Below are experts of layer 4 (counted from 0) of a mixture-of-experts language model. Rows are named down (a neuron's output weights, with its number) and show model dimensions 0-127. Each number is 500 + 50 x the weight over its row's rms, rounded and kept within 0 to 999. Numbers have three digits each.
Before each expert's rows: "comes before" lists some tokens at least twice as common just after its tokens as in all text. This comes from a sample of Wikipedia text that the model never trained on. Tokens count by the router's weight.

# expert 10
comes before: " |", "C", "A", "P", "E", "O"
down12:498487455473529497524471490563450446524545542505612479590531455549545374492525614519522540516437458522388528499614470506526517455544490465479550558579492474468529492544522484536436574476558521510434458410468404427551558517560541552586653449491488496435468506510503428461479523460441524578510432593573536519541444547496592487422364484499529478571484476487485512509428522492570413551469
down13:547462510617532493528571539476578489545562435515543531421491576574418510432414416511428437382461502488483558498546565428452485482455553543510529435528489493415453562466527535518544520554624527428566546512434494490474481516482489447487466472486459534527398499468484530509515409478591471547464496562441429449468585509422557500539580557548475512498466495487487438428483441529590484485524
down14:397538482446463529524529331494447464452494512494519426487470568545450464473542510469500550578413499556510445479465423496498541432588419535497558551573475558474491585430434561519552461556458529473492525504539524517492543530570509493554517453536489518564493455451507464363450503468543460508608537568408549520481465417533565542532509362463570515489462508523499511532541433524565548538372
down15:528470528505544523526377579495448431507582549529461467597531430427477552462501496597489451581430543480452517480459491523574448449409488472537441498529569477558444554505477527510497555490469462518456613485445551525584441499563470505450465453542468408505532532501589478513569503518464520553375529454471446538542459428479589486490490376505505548546540516387514544488544599571504417509580
down16:480466482475585459513435502452415450524475447527574494486464382535524518523488503457511519533502586483448497465529590561483521569527431460463492562479485518468432492566533483417592485367485553488462525386506556474462472447428587595539499490483545495568397502575491397495461484586459609475530531513558575470497462557457529519458469512475515448476498527423460456553435498511422550557589
down17:510598468474530439475485582512449528572495472508517456461440472452530457427491614503496480557506436522580459428549459487472431467532489486589526466473515438474418529569512469469449553420438498530493603495516540586496509467373455429490505459457499475554517576475521554499509439502590522474384469540474494505499481550484437463537537603401448514503508421489464398511503493493484567536547
down18:533530555488495465507532407458423465451619605380454529598476485544510483451470490449563508521567471462453546503407442500450508435520464572534525519410490494528422496419530614424544533504505479452530422448517571494502475453496529585422511468429470496494548513440464400465486540412554515538484461466509448554429397423465480458464539514537485406489446529492414529558453504560510505538585
down19:605470460469513477522571542525469483545517514459435475577478578500552534470431474507535491464513514583474526466494497511512474466516581531540460522392526538469661446513485459472604479412524468484538544538555539602557515548445511470456548516476489432458487456476485526556545445528341450425555622497515422440497555477429441444435476741609473515477526461492554493593479516491548491471525
down20:452513467541493541489540464500503501458433420506467495528475434597533427445563470512510439512531547491428463499450615556478426473478430541476445536549431469463516444513475472481540452590473444457522373569534464491531554535555518527464565375527476424528534569566485546579479532552518541541509476533468557610557501520460564427569369577416513412477489498544509456519520550582572583524550
down21:587490495484495577533524465512455555463521386519452478401550447624605462529518536512483445514530548533587483485484511556441459458470597479501561426419502519494440635445550547465622489496471551431525529397448551353541542537517536499491536602538579529538423497473511595489500428585522532477467506536515501490478437544480462548497547615506568544474489471534473506569490490479525543500538
down22:465453519539450440421470541635581497423451512580411477516532579484508519436455485467531430528479376545503559530462505473469502574537477453447584536492549478521510450457481490544515492488508483458481469446529474431549491457532516416538558473425463583577519471589466575565531534552525471472460545529580544419391408558443540488472523529513634499522449441450447496476552520484541539473459
down23:555435540490444377482473475479530505531600411423555550492587573424493537506550496413484532647485458523456449445578491469501552524588446518425528447523604592494524487591319445500522472494480507415503474563593538563574601464573486593441494419564493453476584450508487449581532550510472592506505516453547507599483518521449451500510476590503492496509490551538494506507603512574424550559640
down24:410491481493520464465535444505504486525471449538494504456532476504486445530492508391473440463480473548488399569466531539488550540551463521423571535513543516545405461458483553523468536564456462529515625462498481433447474433399544500548500506534559491468525510534616559419484497502506520504483492455449576503515489595497440564505484447447519457603476493487469521486524520549478558563443
down25:460495533537459520547478453488545484480440517499465526521563491434452493399564378454517522496472460406562493456515502402474492479592518428506453516572612592502525602475423500511510460530425611488577477519503361533432522535494501369539539484534441517508530533444446506411496492554573541509500520504499467446439534603427566469449487486410556503489482450439482511530473466503470404526478
down26:532587441588513493553441461444436587570385383518510588517480425521576529454513488567520392557513520532537548522475529501455458509524558533548473467458539412568442549455503535508566480558527459425533460457504471441531564491496536489548476484484483490482484419528490617550509532505544495458518483443469496545529443498475448533524551467391603485495522500523453489570480376551589599488460
down27:542537499534392484465527600463511451495507564490455565440506620521545446372571431475506441447510430498480508427547474502530555538561474469413444437584466538476453520499566504516419463461458555489546489508519471477429456454495451528442488480404553542561418484440488455550480619501474569566431423511657568530469497444474498410539477587498481533528496512408563540466531466456496532546534
down28:670405438513478417515567571576525417532531588445376526387449497530533510450399437500379554520492565579555490439478517497564482465430551531528520489445568520537458511437501570478507441565506554457476496477513510609498424491508493470484624496466513472543422517473574485557573493501553447546340475447577427530491563521446566489375504632561481535490526595554434486506499555526467435462528
down29:525510444568384469432581440515483591556500457561470501477464520496449486486456488490468481425504614516498482508428434505488424448459448615480441550574533480472517575402478386523530455438562512528482463565503569450471486500560512551474485402442527541520462542550434478488379470496524481480559493566454472505505516534476431521456478541511471420489632448489432548472423437518508562512483
down30:438531542382514500517454593476432392472577524477476445590609503508491470513461564540447468478483530440550401543456468541488534491514491438476534514605526540589522487471456472542538465503506449492546460500401473578529467516525471442573489445507487462456580464565449515418454499484508437446591549570454504377546572463530481553444514520589493433505492570420468473487583487631582511519536
down31:435565366486580559468524502537457612556421536528391451434511513510522452500525482468460464497490566455598435425518528546467517510582496587461510457466547527612564453392561556484550472532546468443552517550442657555531552480481582488545511526483516537513507542521499530583460390593465464469511515418543464387469588448559526567499476530557486527528516559391483491391514583448477452411407
down32:451554540455568603463496517395537563518510521445480410513536498433437645504475422473455505517425545513578508480512493438397588413527551459506582466471472540484499522515492507538618401458532484573500597489433447571472457514467531508561505430449423444552453513447550523453483418523471539511464535591474490525551494546555451506455467452486460445498522513466495512466442467531467469527455
down33:445512560529578548462439510503515502473532506459418538476554536497533616436513437564489475523552478511495538486461568574426428440520477491526477583472523448399507601536423420476516445408511544559492536457478440480490503490458534423426546541476496590527418480503480491485550400441422485465522585522517495485475638534480562592482488412462488431530544385534489548508496600562538483543516
down34:447514501537563529445451483510452494523464475522551565568576467470489517463574429456505422524503475513480489477517494503413380528443541464469457518397570557480453486550532468397464416492485431431534465559409487456490589408537447478520453470608565408497469529537578561539488442509541493540557426455427448490469531524522517520465578519413523532470521496563523484460439540528530496556507
down35:467457500501479458493613432454568441435524510513400437562592436495401407463404510635523396501543463483560487495484446523388479389429597491547551449469581560486501534564516491532487449460431515482572497467552472508526473557546383553446514509540497518555489537664459585492484543487519481532511509533444537448512534563469456468555409478440552511416504511390511509490446452507410534435484
down36:544514490472468508496477485580443448509463406572571518523429526488556537447522547476577518462457629421434493562467459584460519433515381504482537588486524492554415546407488536620585484556430422562516497526504540534525450490447531553526560522443495430485519580455628533516495516484460466436432550573435452533484476490445575495464496493480580461438473448435419484450555532430499567607601
down37:542473559581475604430454541531467496451485448545498504482419487590436387525463617472497525483415557549531556488515488517469522468539507438480470495615516541534478517495576475461528544515449513493463508491559500506450510523410564456532586457560465447485500510504501529398575619473591499514511534465429567525539492498503567535506537450424581586567434503552529503459472439552501474515516

# expert 0
comes before: " |", " of", ",", ".", " in", " ("
down12:639479508552448469481489469577572498457433465438479557506452505497468581472488504445545526560471495449514437525499445591496472511511448513528492563465503500589482517526540502583551611514520561473453422540551494450603510537457537422420539480475432438533360449465524466516577506518541474470513428515460580499457618533520525582514509573442594460505485495488497521497486444575572490457487
down13:453440391588518506573502527531491429515544452465487591509490509428527418528570491538542531586481442538501478504491525521492468455509485548371508571497507468487472464531498576541466483460530514431491436589543620476447503474471452525530538428518544541492389454501562405440596476482478482499508572490508413473531384546482472465472519394518453602458558508498415482543420513518508514435481
down14:516650469472445519503483473446385475550444499449540537515546497575547527478553537445553542457514436541583494590561529566533527489526473448432534526499478570537528534490453520489579514571540501543501440448463464524554465472450506504466557495457483520552592435497540477488506477534510583424588500485492497556470517447446475531527401500590437496471515527539431564399555471502546431481474
down15:558519561497504542518520509436522451480478523431485433524537490517479486428550572530396503428495387585477520586542480537502435561556525503548507495534494494424523377524514558500581449529458499549452450498553465525539587503607605455525497505545586472527487462532480475441499494507418433534610444452496454477504519411389488472553549644544447522468581415547431554491501497555605454522584
down16:475472444563529382512521492548588498472545632521589492500455435406437465481470503573454487514506484538523448470461468516505571551528469435604498540480522489466453578477484488464376564509523463447471560526470477476584610436527424513421532440535511533530498525539431479561556458472461532567490491501516506484440520520554603503422606568403600501533619463433426450524475554541421459502501
down17:494451438569438546491529564521532484402545554496598488524590477496525488498447507579477513559498433490416540472477567603385554410425518514564518493613551433541518494474494479461505572522461484484450563468418485512550460470462435444624487558432447452475475445513540519469511501534425491470526472498452554565501547530556512534482525446431516470532561569461419540536466409531541511482620
down18:540451427554561469503429512480466500402516509389453492493522532499487523494469499472517533489460541531456575489510549591528501476426502460529499570487418489477499528467482506411554531518480482462490463457503575394471494383430517516518544433480521473499484519463502458558484437440564533644531483538465446507624564479391492479528467476572358514483498415532487501490490548638434547546489
down19:531486504539470547517425549503443483574547484483500616507453595500413422521558421400448460463371464491486523424528546443540520533454527588399557480480438462417496521527443471535448487492483511425535444501514491500359523540523487468450485537524480473509478569525477412556570454522538508431522554519514472414401445464492502451553522587550486508436424473474490499515532525530480520486587
down20:484534417522474458518383499522409471517467522439475451548455439498565546471584574479494527505467530543536523488509531499469528491562460499472534503513527424543527500402521537554579596542513478492501445498497484480492505522546508462485510489483485493465461524501491495512478494549489436543489451509480393575577538613451530502439433442503540506519425504395590453436506462560529456458460
down21:504430486585546431442579383542527501427488447510495564573567488549436457454534530452476405518530505443404428465495510551493525478506430486455472477513444494500557447485417412480536520361496466524501490444479522568548545526491512614497442534557477466537446565484528430536500476529414481538511542476458583500461577484469556488510421501489490509540443471477575459495471582504398523589500
down22:532515442466478521518549377443510423583566528507531462483443454480479534533562494518486613470382547442461472472467402519519595498501496517548536464538495445534487472477540525440536571503435449494430455502509436521477609494518497526479488448455431474569531566473556489482483496483454518490435550488525521556411405535412557435478508335569458559592508513527546432540499405589477462579590
down23:508530501510480385505475482489485491435556504453401491628506542430577443463480504501585572511647554548550502471566487528329533540521608514516499420508547490479496512546468489510472515440445507463537563453534562497510517563442451461487498517531468498491524475491480526482494457555596554549484438433445484432466393517535502386536492625495511577472505466515575542648545550588477499410446
down24:389550441542541491504473442495469539558492478580527476440525522466662565501487540505521480531497481461405531512466467579510528427423513528416500491462482457482579404520506523560428450466470488557483505563427505496519494463539513540539521493438600496474470520502495513563589449476559508560586549621418421543522546479370513445600443457553415460560465486520584499462490519471476482523412
down25:474515613562518581584508511429501483399594473521493612529507546463519413449421450492455537537594465579622495475459468529517455492454512466483526486450435465475563481502554465504542424465454495548565522600447589474420521464475433532493476422526521517472551512610546512520558520425481512498429471441512462478527444591500484499536605548540414466419452421461462509523518504533482490441521
down26:450450433491589506628520491465538431486486447485517525403606460451467525470485444475450548434476496479580490496512504534569495423490530516544533480467506451460502512564475519491577446425487527473472495456476632425519453481515578532533449539495585526424588539550468421457495381468447576521400515492420442537571494448489558538535477403456529434513413500510515509543459516552457488583486
down27:464523479555450456497487442428512450545568538446617517500546484526480454497532515493567495514492530545495506538459548517610545440455445334466514537568443449502434473496459480406530494507481521541466530453473506558534539469470529606516598494577530473472530497549523477420498481508460513458482491501401530515489427428530431547546594525443493474415511510495546483505525558501436537505491
down28:533539582464395434486530496413479503490559545531458456524355456461395483503476547522428532555457455517519494510461524502523484429475499491475462469515513438478512340506491506634601486518532469496459445492482454477516558476576453552539484541590527467455415533489469455434447562501466466558558568516519516501421424443412547524611491455497419514613495558616526448528505490498508473535468
down29:459532554389511518398497519412552504500477496515533499495519482534378498495488445532499493492567456578392459479564556518524482462543416512524466494581451568491477536472495507487488560525508505532437514490548493503386559533508535451493534502516531511553420475551457466467457513453539445506518592454487527486497499451475465572545518544509587545396553349517479467524469389434536546508602
down30:494477526481493415462435509444454477497446490506477513492588469559407513471584460484517540516543507492439486502505515442390468535436459532539482513554498465451408397494595556508478585539462522470484422483475427488525590577596518521538638557565407440583423471523444537519454483484418547569461448486569530545549416416430555397505495542467549564498474518517530570444424547574547528420516
down31:498521525475442488489492514475542498486404540491562580516568515553488451477449545563566512519464487496544493474573501441445484443524501509503475503554486458471485475524471453561536533541496418518420514552549509678504487507488481483549553478519567498429428459478502445451518474513554596499542516537510417444481557501498460517580489467539455515478553531539487473483428566471485461545463
down32:511499426540529481531453436499437578533502527520500448498447536494471496511570374465491399462491501540471504557438543519543508468488468552509487431483524413426552586492538469563422541490562423491475579425545558525527547641504574518522502476512435503556499545545413540538466455461543470581515487518571581478499459538468529504445520450504484555448510517533464411506509613509500534490489
down33:487554655518519471482590449456347448551609500577488522505476522509447520477540540519514390422469466568497533392493465451567498471473478475510491483482532486516415453456520530452465524472369453448668537473604482463535526494450571574495534427485450461501436478559512512496583517501495512478470533581512541579515457500432468441496416620556488486513524518501524547489465499535501508477373
down34:416502489418493479497607408470442538533514466503479424435511469463422453563524503522440597554570530446532516591490508469503597543526446536498507477499463398540456566509566486425501496532566559557455446559430551480583527490581371554499413501490483560530545469531563537574519482502509496483459476508507483427396509499503486397504459396475494567521552529524545462533548479416502571518508
down35:507573511439506428520484521528470479540464440495442460494451540485480500522570556569560487482552583462456568464554482467449530451509467417445534417459543462577493581507621541471554389516469579549504471522566581492508549441496463518480466420523414557513479539534471493491492573422553455458482423496490521463531376525463568474509545422458529521418505450527519516446476462541484474615534
down36:423515500507498618446491386491484468531509535439531487535400487435513563423508453538427551493422465500434451535487458579523587467478457423545456473498513462529523467431514532412630667563504482547381512485545481583501467530552514461502391524437432440485549510442507451441517505520522444604444521521510467552472510511475436519403475322468484500596503446487436546516616449548499506518602
down37:563481438494531457475525470533523480581394672556488481539494463496476442419558442520511527448532482525441453459497445480475542459633475524486553541515504468489515545482504477492491521530473555497455543534475439517485456558400524475594432537534487367555518508498582505548432570536452467507566480606461531481559506535446488505498501480538607589552452490505526502518477466354528438569553

# expert 9
comes before: " ", " \"", " The", ":", " D", " A"
down17:522445515477513511571566564465540531493520521531443493444462589478484508549506502535456492532455552514562543581470412408589490413467581549479530633470567425474515417524485553546459567470474457553575490405611656510454403600518525475499503464554588491438487559555519475512502533517477501442405495569511561485581537439512538516497458585468563462475545472435512457493457585578554497586539
down18:441459459391514445474464564550443470524466488494602584524553510557431479452476427506532426552476482443508509522514510548492460562466528447450542392501496492539489437508520545463523476565423529573572539481458460613536513536503413499516387461434567452556458470471449542472519469517455521466498533412447535454490582580457588435542529612526442419560540528522407468588522506546515557479531
down19:472481465497469511610550516484555433528523573499475574443494528497436408490549550488598518513495471486579472464510449391480517446468513425431533512482440545555457417467471450511355521536545476546496571529461548509562563448486538505529454492530430577499491594540484459500557501422534503454459505441570460515476506534526561510495544600494538545529463405440434406421510493595611610508556
down20:447480603453468546505525478429575549548482531550501610498536476473456508605455588546513508495566517491533523522490498496417480564451521571553518554488500466456492500516463409517448480513500470526515448539493492416510447463563520543460403469540454538467551489486422527501458507450572495476476569419457458449547510407478494493473470341437517555480554430468517448526447525507488480482445
down21:555514499428538489504482594478474491459463510544448630535543402425447538475400545482458582511479450589522608518400491443482540505400514459504574557584500523519536540512458584543513549454411487456416457480473479521507435507439498546462547485494455654428517498577454552473536518473480531587491502521497549489459587504449480478393509405524419518481514431506555515547477612539514487568529
down22:550561465445538538519524508521553545429496484467511502504503511516537517551497596481469542538542599487440515577432520477447548575518563544518535515551610526529462510480406519456488514524455497544646487508540517509489492552550471540531516421459454493552498448477469404529609535453508562450388484493447668532491507541484606498443508552489477618546551506520428523563491499562546440499493
down23:517480536469469492485494606458556515563502566486495425476640480482472507470375500477477461498576518568477468515611496476514480509415537416459559482461522424488422502433522477499455392436384504477481526403455490580525505516472527439470555518433435439454468449471497486505536435451335479587461508412471468533532571601486549455498463514485588553430557505537460522485508529456469498516536
down24:511558543531517522481473554507528460518487523505447494530443522464504511527451568549525510528439507506583448388461533542506465561570555525491453469480411454434433504530492477508489382557448542528502558487394500491449472504540492537546503488482561526485512493494452601529480557431568472511526428487467475490528529464540539546551481584373494527466390522408449527420463528518493508487551
down25:575452486503418460519548433582380433484543556468461473426440440462484435461558507421540532532501498493419462514405549446606515506567587553431464494434510437494496414340422543499510493508593508401529455491550525486568455549516507506434569568572473551408519542464457479542490478527491563513437461545511492518495463493472549497488574583559540483566538431422455571608552462465547442564480
down26:430532464510546511625525492442473479442450554479540483450487515530478532546487418476526465541461475569466488569495548549518471524473430487461528498463492533469518435466437501532493547462558464547515494473518474573469537438439444396447536499518502486514534492494561538452495519551495558463392522528526482515430456554478541538441499207482533473472456478565596453514496580528435437612547
down27:562548588379428414521525491496392589480534412609439566434462475499526418474521504561559556505465524478500460478565472466551535511516509446560501457558478531534550505509510609527537492557566429521486438513437525546506451487485473508494552474495480496507534528526552473566493485559466527533455458450395532390559588473521535550557522465580460489496594450501559422447426431445532415484495
down28:425443591559486451466469517451444429420518542527483595538502526425522502551537544461515534492509503540455498529447560569565439515525541548506468499448523543478551549570449406475448542517555562458483403555566495499389484597503565478492561574404555492530444513502517451567546530481418613474431458444433436486467525497458506520491464419532531580531489488487488453574549533516530381544410
down29:583575580621504477478453549512522441441486547604502529473573436503414539516503483575512468539449452507481664490370474547432536560529519437431481458494495472537534543534422522545547427418484469562486619469450489501506431439482593438499575528575577486512520549541418483595540432461524505422375515559533584515513567565553430519514484612482465437486400495473478537551468549436538506464478
down30:506572543480518568445544492527503508507453481536400403526485488492579650543517536493398481466592492565537581489460438533482484529480530506467555484450480519531508538578463530581519570472470502497557456470510469550547507471561526518494528289509531532589543521475522485539561546438552451544495477501447519544532549472515562539451499481552482486483494493427471517546514563495517541530517
down31:491501484569484472560577577542626453481493518404574507497537513466462507537437484470543460445501541469500535439430509553529523553534459564479470459554442415465454508536434475493504451408476532520460501478450460490456503411541482588513460526501523536469508515571503473535533485463527473471526566337487447525516451484450450503493408408534524569545509463435507622620508465519488469463541
down32:596533529531520461442498551552496523480473508505453519506433556584417556448549497548596465590476503497495444588521459478436553563446583482433473526579480496544481572445536471527428451448490518538518515451567421439436569549459536559548508540500487511519486438404467462553576577485479457485557567504512485473563532554433540522455570666392518522475466524442499537450471418495458447453571
down33:597556500539469535455522477532510488518512553483463470462507502536454534497526474568532431517454583528530527564516449500531612504510508471431562541538506410507524451397437563473407405475412483515600457495610551564540467417470481553409582573443515505537540518509518500427563439578471434544578457491510439500490373586515544476461553759440432502562506524508469430496403487470502458545487
down34:525392417473572470441547506576475620450494504506477530675522616475493561545592496546502490507545497497473502501472516455480610441579481518491471500580513556606588632532540525466458519526494575508486489572463425496530463464493525521543442496496512515408534490485549513580499443512492465540470509490498484484447415455544453467543562409515473485480554581537519517500525474565518530421515
down35:508493510470485455485453469551483535552495551493502469443519466538441516536526471520514453506586449542565573468561495424488487559530464517484406504476439417541453544480517522426553452488379590506354565469540508503552470389503456536475567528526492532448507508393434514522533504416607403525571503476649480551502427476542483492508529485552458420541430496406461429533419614606436495461638
down36:542444522449492509499441586473501492522420520427515495579535508619458514542406514470493504540508420480481397396526526469443508533510461518479389615547463598495506447458506577547513540416528517524516551546507535501485526396488518453524495585505509430513462449431444408531431579454529562500541423499486468482489508501536486448512448445449534466553519547513544519363434489450546592447500
down37:596521519523570432488568489550508554539471495533449402393555466608440445553458506522478520510476586549428532484440526554488626448459502472511539541508601483548512370516568553496484548481624487548561491481529429557548490468564486441487504457534499471544520487542515457462583468463455431532519458530522515494516529490428481555473483727560487504464625495457549429581458549464510520507522
down38:577482522466473502485564511468513511468524420461460559474492494470478562538502492513554515464452475553473443540487441482501473468558474518468489500558522580519469472522538526525482480541422480480504429503460530523495559432458524558483375434507521458580399523541520473596525512368485529469468534558474549512527595499491523455560468452512474529495434444437581530479400488402600504494534
down39:459488479499524500468493543442491445494463581493639528582459546618479506516427511475550519463486407517493415551548579515468456469504434495491450452509479591511487440513412467450466523538587550522485500549485505518412489538531459469479507521444476502483415470500474467440463449492531571463415652460504499591426508509584578428459488315447519381552486485396543500431504494567456441542620
down40:535423447602444474533531501584510446484480481457414498523540498492444481521464396423466506554510493488498517525525434498534530497523456532496454507475527445445413455422441571496546624425459400443527475546487451462575511504513493524505511583582454425411553543476490499505515465547456496574552444540436470512497541563512550444498444549526517457665486490408472442568546460530465509554501
down41:382611432460480504477492400575381522428490542571470493508487506482498545626499538479470460482436464554486511489479542482503454473519506510446477538474518409477458566496461466494563401504546514510521504431502467494516451468512505493450544525515414563483521560444504412464492481463425568407553556567607398504477492490547434473485562349485516508582435465469467455503540482408482482512453
down42:532520469571545507463550469496525403551523592472481525430667588459546544475582559501487509578501530537503476480386489514519586454519534583517532492504416510504510501595519457489572469508452463427518584470529523476478544467467525484493470459525478506447564467539442486551497445521524504561490552485515523561556536525587499455461461517572484472487486441582526561568455453451477526503355

# expert 15
comes before: "\n", "1", "born", "|", "2", "M"
down12:408488505443573473554469586521425535496513537569529483509458421544514520535506466416487544561553434532492490466459468522506535506501511518493496411473519528558529463477528435413497495447456546520550498545520506508486585453519498462516442549461450558471429482532428404506489516506422482558587572501540454517461591488533489507543441384456452506506468533495385463481476485454483411601459
down13:520465499482418539425483517517461507426522408544508475361543485505475500532497469504440577435562522507514498449420538510553445517546492508576556551492472526501502623564583590474551559393537415511370505495455543516665488498560430576472486472527433591519465542431459545457607579578478498447548429512523596463507509507512463574527466506496463478478552468473492543512605505447461550516465
down14:522457536538500434566482542496545438591509551489529453540514389551465510467480576441535532479558539416497526415581534448482570554492507461591490551527520482535556564457590506455500526484432494466537461525578587499575461467511559540505545432502460478439488541425478561455532555506480526480508479471519519516523417467484547514406511510522484603560564522479504499513517513426412506495428
down15:475505498521506509519442527517484429635433556397380573475582519427475497515509558415473494457460456492505471589471469419456538517513560501489535417488453482491446449503432589560511474468487503562517460537472466515534525513513509575478513467410499514508564459492532492469549542490549529543516377459485457522470397505468419511370511533505452477603505501566418507438569447459539520589428
down16:536438532459535559514505628562502554538448530507533433497502527489491613402471516540591473477543336495420544507591445545400559487465493510456512506571460495541516548410503485435641478410474533432495506580515429434459562560532429469527493451441540528410458527547500476444483489505507440520448373488553520515535490488494553440540473480448489480506521484492566474501525491497415450442519
down17:608550515551531492531573469576499464524513545495510493552468487419517450595535450534459535488495520499428429524521519496515535462321467444521404452506463509522498443518560445468515526458493520459453509494490474466459508563464524466539506502572511464493499504488548377479536482562413530472290463510506447506486516435490595414518473503558510477474465453415563499611575489554485522397549
down18:486526528472486517552478530497458514454417465546519508529450525475565608513546518457445466548487505487544531519506455452390417541507509547337495450484445457570464495519562489462581576524482539493566483475434470480541518436488561421429495545592575581532544488445527544476463516503547538532523464517518471571450557473553477581451537467477631323528399471533511515532493486563409581407446
down19:462581523465549442568561475562514505483542502485436462544590503429487447599475527467507541533533534543515468508471518415475416392514457451515475540478556549519513521480440462479503575547573479498437541513412545531529471493534499489576497477517476457452526402500522523433524454506420516420399537463510513462525446579504601552477531492537534533359498468537583501446505443507428538522557
down20:478407539432535412480595492490457458594493438461582545500565444493543449516497509535507520453507519474422390483483437467514495532441483501561557467488527461535498428472525455463407511577565615493428473479444459494417449466613530424568397497455514504547511523413493483494475460486520545504461469538501436531492494546579535451547488486461510505402539614428569592454475507465473533464521
down21:479510471498499560548402507569440486426477561499479483558538531468564447462607484460529476532463564512474572539479519528502482505590510573434493524475490531481484569543491502487607468448469487409433411442483474415465506494488532469458450497556520480552523480519474606544444460507404487508515469503528567355468506457489526477395521614413536498472561480449529497542456522521528476484521
down22:437558493455493451461502521459417511402481482576479484493469538575604503509509440471407571572500454566506435455569494513401510403532491525396492460566472469551490519513512501522500543543439460454388477535568527528591396415481488501494561530449541470489482510540497462514530498577502471498535598570556460488451486434512472446532571579419467421509537512541454512436590517484384431474450
down23:507442505440378538499475500407525469538465484465520502541530487565462562623556452519551512597538411466529493493514516493482508493447437524491490542497530524558462517517495509375541520512504545479531523600611478556500536374460442396441433554603492559495563530481406606471506552491528457475486485479576481566529497509524537464507544471520549402431525473569535454451404516574591530476587
down24:460460510562449562608500497502426450526597552439394579495469482471534480477509524464514550459519504511453534520467462444464489492452493602451457510500476479508429432572411577477634495480436478608487486433424471570488536421537529545437504552500543539463541553478524517495499350577530477548390427430449493502462415510443478504443545513498426622587517516505537536522494446531500510563503
down25:562427513434598563424499580473500435424436517458434453526512444504506520521533497406446528566450456496543456553507596561455486445475542531473565477424542486435433483557481462500489525497465463399530503427549498454619479456507565493428553586520468488499480575583492590513501394529453498521408525457439508452448542489503440440421477534433404579445586562442478460454514471464517512560481
down26:438472486522402554529528481422429567419517496565545605470457494546426520468501586486599492566450546502486457406548518533521542524466525381594363536528521508573479587478450595464605471574522546463569576410541560496554476487590492518464453521508535482522433524497513498520424479557514541554576444506556491409421487473497501487490451538465461624567537630498469374444466500558503552478536
down27:416418504527474449501497453458515487512487506577471547532470552493467423555426526523534519444506545494517501533541543579458378489477595462450526499476409481482492495541490556457521406581545422510503490518514554516439404498502545385464517590507441447512526432568503493418537481615571580466560575465407560456560550480494474468504563469520591487496459444562545529535424414494468503548514
down28:539493523487480563571491443461472563468657427497464557487464486468538494383462492555542587416585488472492524518422486501546407482448525535531442526521449509554555480385561462502563514415573452471485488422517484572571425525485479510496513456553501483520484477415508499461530463512399424381356503441471515536505578542480575419422534508472478420482525479476425563538557457515437495470540
down29:507478522498467538581533553578508430532530472440503533543438549415442552575503442492385450469508437421458486455561538605493522545521535534495502558472473534531423479515574484376516457501551509440555495475562492404485552479510533460470473552531408541511566504526478422505418523413450525516432482426494495523503582416566503542497537486488512489483456478501476463583477494564502460411466
down30:540441510437541510616517511514492388463545490496462408482489531439441537414506445485509421623434467402476476573463471474542508442495544490549526500522484498510523502476509478547397445578476498437538503468479490427444573442440499372515492571430508516497465461416571551560486426495505561466431431467448524443493539462568436440450494404407487502429591496493488464531551525542576433534548
down31:457466504504610552499534475466595461505484516437429484520532536457493536469482474518491577517500554556476429465486478426517610485416450512555487495526493491570548563533570503501483487525504539409548531462552539435418493438536556501403491479496378540501435389474476433489516559362509441389482559540502523550478421527505490511568558443507479457510553462487498459519466393549554568479435
down32:518515549492471485472530479566494505499591494564493460624496435579496392448480444496478526469440569509477513584533448550583416591463522535469501604481495495515498547495415541460505497525567491489524550465531566537533389469481508515445539521536484471440451461488504511497393504662423500486446546502519424462531559484424594478546534636478439483500570488493514475536490417461500436409420
down33:554533503493412587476521485430531560482468482472495503500418508515551472566571538572476490437487507440539406548521471520476529485448426545472477553485449524502446527432494510619449494549544437528458514465567443495480473488424523548485552431561436523503492519490420403460519517435534582436302504497440520590457505499412554502533448639453471572426494446485539508504568438476524587477556
down34:574460565566430493482511498567549590493509564492499495504540505516475493455580541519502509471498455435474483491468420479522464516392391596524526430445491572476490449452506486375500572545497483494453535475531499542519439498460460470551562468519444426584567603460529561470588585563455529572407404437506488488506461434432483536504590490410527462604574541469556462556523457467492438488486
down35:434536368525499548508537529477575567549481571519378524481535569451450469510541599474439496514453459487588543509514567450466476590488512459539565532526491481538494464525476568578522566486542522439538468431507447503540466461556480461485558505586546510505569380493453481515471369534487562476332457454475573469585564513544395528474466544522403563504495449555561478446592538543479539482527
down36:499501493445530516500573452528530398413454566534488495480596541478486556359525539545602452435565476482511498400456520553546478450557519475527516416448484622479513474609513560515515503561473594518529532606561535520491504528440462493531430497405524472524463485528496518440452528551583608479629435493455575522515535535546438561435586507380511507512476500524473523489499495451505463444487
down37:586522407434422479539580510473572468508540517533532363495544501506502558477460496467629537471502450478470511468520469456514558550433495543533439477480477556452461507525537561521471410544452567500643514435484515457447509448433424558516510527496490529414500477489498487540370470579511466448493511462498503528591422532559521431541454455548467501593475444470509512488462535430527416461490